{"routed_scale": 16.4, "balance_loss": 0.00292, "balance_bias": false, "optimizer": "soap_variant", "lr_mult_qkv": 0.7, "beta1": 0.95, "lr_head": 0.00799, "seq_len": 256}
Below are experts of layer 2 (counted from 0) of a mixture-of-experts language model. Rows are named router (the router's row for the expert), gate (a neuron's input weights, with its number), up (a neuron's input weights, with its number), down (a neuron's output weights, with its number) and show model dimensions 0-223. Each number is 500 + 50 x the weight over its row's rms, rounded and kept within 0 to 999. Numbers have three digits each.
Before each expert's rows: a language model's description of what the expert responds to; "gets" lists some tokens that make up at least twice as much of what it gets as of all text. This comes from a sample of Wikipedia text that the model never trained on. Tokens count by the router's weight.

# expert 2
What it handles: Pipe characters starting table rows or cells, plus hyphen list markers at line starts, as in sports tables, election results, word lists.
gets: "|", " |", "-", "=", " -"
router:611551465517484567479494507511407496539520471549466396568582499528429534572445529441540442437422528540646503555492488459474540522433448454484533419540541560452517508393453539493527518480493557497510504543449560510545424498521436487476569500565458496556422463435496566519536551471455456543513558435489588466454465480525502564457378468504452491522378465456492454528463475493454455524492526505445571517496464600562505409433486550397404528488541464455508472560576550518498326588434523536559556468484550546506553471505504533544524392456526472481472485548554460565491467549580565448519483516464398485515493548458430461520574493480554530520508418510528516476442517466430409468565
gate0:552595568450412529552536492538559510529460523354551618484531472484512408533462534412467552477523534501452555549455436510576454497446548503551464537510424534508470605476493447508537437495474524521451582469473441468418395413490500474464464511583510469555524524522398510499454493492486542415479451515570450531447450475518582539513500558498439465505545560483575521429546537542525489462617433510468537564541536516405598441560483573594515448442528534463488466486603566536557568414427443475445488439486549444518538535488453450468558550473429417450482494450498471509522512482509524363521430455509579519554521487424549442539506456445453506528468435567586530514510500476509510599496
up0:469474551508544407519552524432521432512520543444541476500503461488453517464519605424437545567511482568541569499462500535524421494452442573521503532463497481554532596573562508569438434480383501512483396482524472553404496415612394449510438505524407532592440559567500545446487509489465536432483418527548481419467493545464589535509554438518484494493481554497430495461457569425397527475531554451505466497434476526442554473448499613550536536524415504480430573491519535491537543468448560463399409446545454517498401519453450505443539517450526556553575549425592438487435503430502520462434477548563518473525434510488557532549624578519455590466490520499523468522490509443474482515493
down0:500389515532518527570430520495452450526500514556519515511502526511434480488507486549473423478473516500393509474491525496440535521585511463462524482502497598564486556556587505474548507508512543563453369459512418470558509618497514557475424556497547599577519481578424421505585553441522515504492490539423548385526513595500468580492437402492429498527546416537542412518473505530446497526503621492468553498480568552505494510530474515575522502602526413488572551538531498513450430421555455498465418579492425520436465467556492521443531528573502499526566336494399405524456399471530533535473467422495536465526412556480555483462478510578480546525420479463485560541513499472490438499521

# expert 15
What it handles: Pipe separators between header cells of sports and results tables, as in Team | Pld | W, with some semicolons in lists.
gets: " |", ";", "|", " /"
router:503494457511400470483539466456454547530572424411455485462539471517423525605393430489480515447493416534593550538420496457460576494561433531504532454508529600538468483544460489570481581500536504420528504471510517503487470503488492467421444463480495464537411539491588470520534516559491558442463590523519465529556545505548539540489500490541519510527416493467456494472521408554484539499513545513465529434435479505454544448485443528449544432423455544502547462524642412430519451510552616513571594443474467526419516441481538630539427587415511537543470572518536497576383488526539446415546499521532505513431440534587425500508521480503550539487408419528464523483505455613463439581482
gate0:451511456480493509466469539421506522496475559440571619420491479469356474519466513431503439556532494594506514414427623493536563432446509572472513457447456510555635476602582507500461561560460514397561498467551602498442478532476567543473528520476431497519476469529487519587498537513583580526500520489465539566447403572470507516532476478417429539551492533449512372404578504517465428515486517492546508508504563517496536518426526552535448602415490411524504525481511510526503597500456522427433479551520418454479500557525454565482523504464522504495463450516536507537510572541639529518532480447572480569509455513505460575480512608537486551426449562509462551483556516539429536471525
up0:356545489505501435471589397512578508496487523444468564567501492494510419448538527516542565584503492519537602517391549502566523523459465539503594484493459524598505542473538537468485595485477553501465528559448462523526465534369493528452525615441440522500483464502475486531520526542520523509445486467448455619484507592535471485522535504484435555531461558472540522425532489414388493488457555525485471453616474483543551430582409553512485497434579462511476564420510469503438570480472562392529491530570468508474465582460474509563460540481466540512535433493579477520451498462469567478642500503502586545465538579502504477395511550525489427516565489576554500534565466419426585494474
down0:530515590480542577527535443487510529491467504508503532363519516481446524559429394554483499510522394497485389534459496479543610473603536426576512568475450532505497493522493504596506505562463503534405439517546553526477455479460486448660464480558503541547443475463437550518511568503503504472496466362460590428497540550529504443483503514512569528567467493542513557503447519483520448528525632473417459575485434490534517465490504530534411495548543548505388426562581522573528564505588478514473504433501541548485605519486518448482401509467488450468564501532439582515480605511523537416548550481434475567496502499555487524507570584543609502517506433508490433496546606512524442477517

# expert 0
What it handles: Award names, category words, film and music terms in filmographies and honours lists, such as Best, Nominated, Outstanding, film.
gets: " –", " |", " Best", " film", " Film", " National"
router:454509466492573493386574481489517531563468536461508447464406437426586459601538423493545444452484484507477415546530486490498472536515533501566439436467551520486473532489463515576450543458447409503513528592457436461492475459525454533477519529449476484425509532540485523508491541456440456490540520576524527462400495520472533539522537524482528475511460436501484442463382465343480475501454598437463484519585447525473466440451593510532460440419536530546566537428516516561543459545584520529529582507385519532447569576475467540499433528419477481468488553562515479490465502458500539388518539564405386569509491393485454464431511422430494569519537493481473619603531507582548522578516
gate0:526492534489484414444516388591611472445510529467500443531462443538453589455549498429430508512472544396490491466508468460443540498456463451490485493476504498536476473516488457522478469466524599519482589535569470569620448559446486566480483441487499472465406484443514507479551609524584430478542458559557430527486477476502446472550556492560557410499480457441513474423397511546569498463480419506453422464508542556501421465575432465455449534534469397527572498492471563491505511489500529425528483584496369528464453548438432473425551352548551599504494549457494504406501527438548395484501414453414510569488507444438518504452498479432480448487532525515509592499510555557494465548561
up0:647460499508499436444520436463483427574509529458522480580444495499614626575545478524520470530421483482478411410500521465480525573572524480566526492465494544479542561597494523470571535438383519489439465540590481553505492467498525459476492505526526442479514548489532516532623545436514403394558459470592495425554538466505474472537547479423533421535464557418502476413451535515516416477546516478505470485481533524501419352477622521548509505522485461435381583478503487498577539514569500552525535453524481558463548608496430516488463541491516536474518564445519494392442533429508509478494493501553541475471532497525499544482501572437554494583414556474507539545561529554546494565439
down0:384474527496449540504476441561517490478463624453522534491520561413491523523444603465459455486543489490499553475517557484470583467494483512496501548570458486604499515530463509521480511511355540470523484546610494485432600564527424580583448385421394513437443490413476404455480515475533406583519602479520561454519465589505520473504527519486425517446464483545516537343476517492459494544396545457479543472545408460549479483589450507486512540575492481508470499459452495510493486448561485579494537468479516484428543443533458522464513513518532526467547534540429529562489419528530557454536495579527431552503539424466490449498523508384469439508434638520480439436511491575548467472545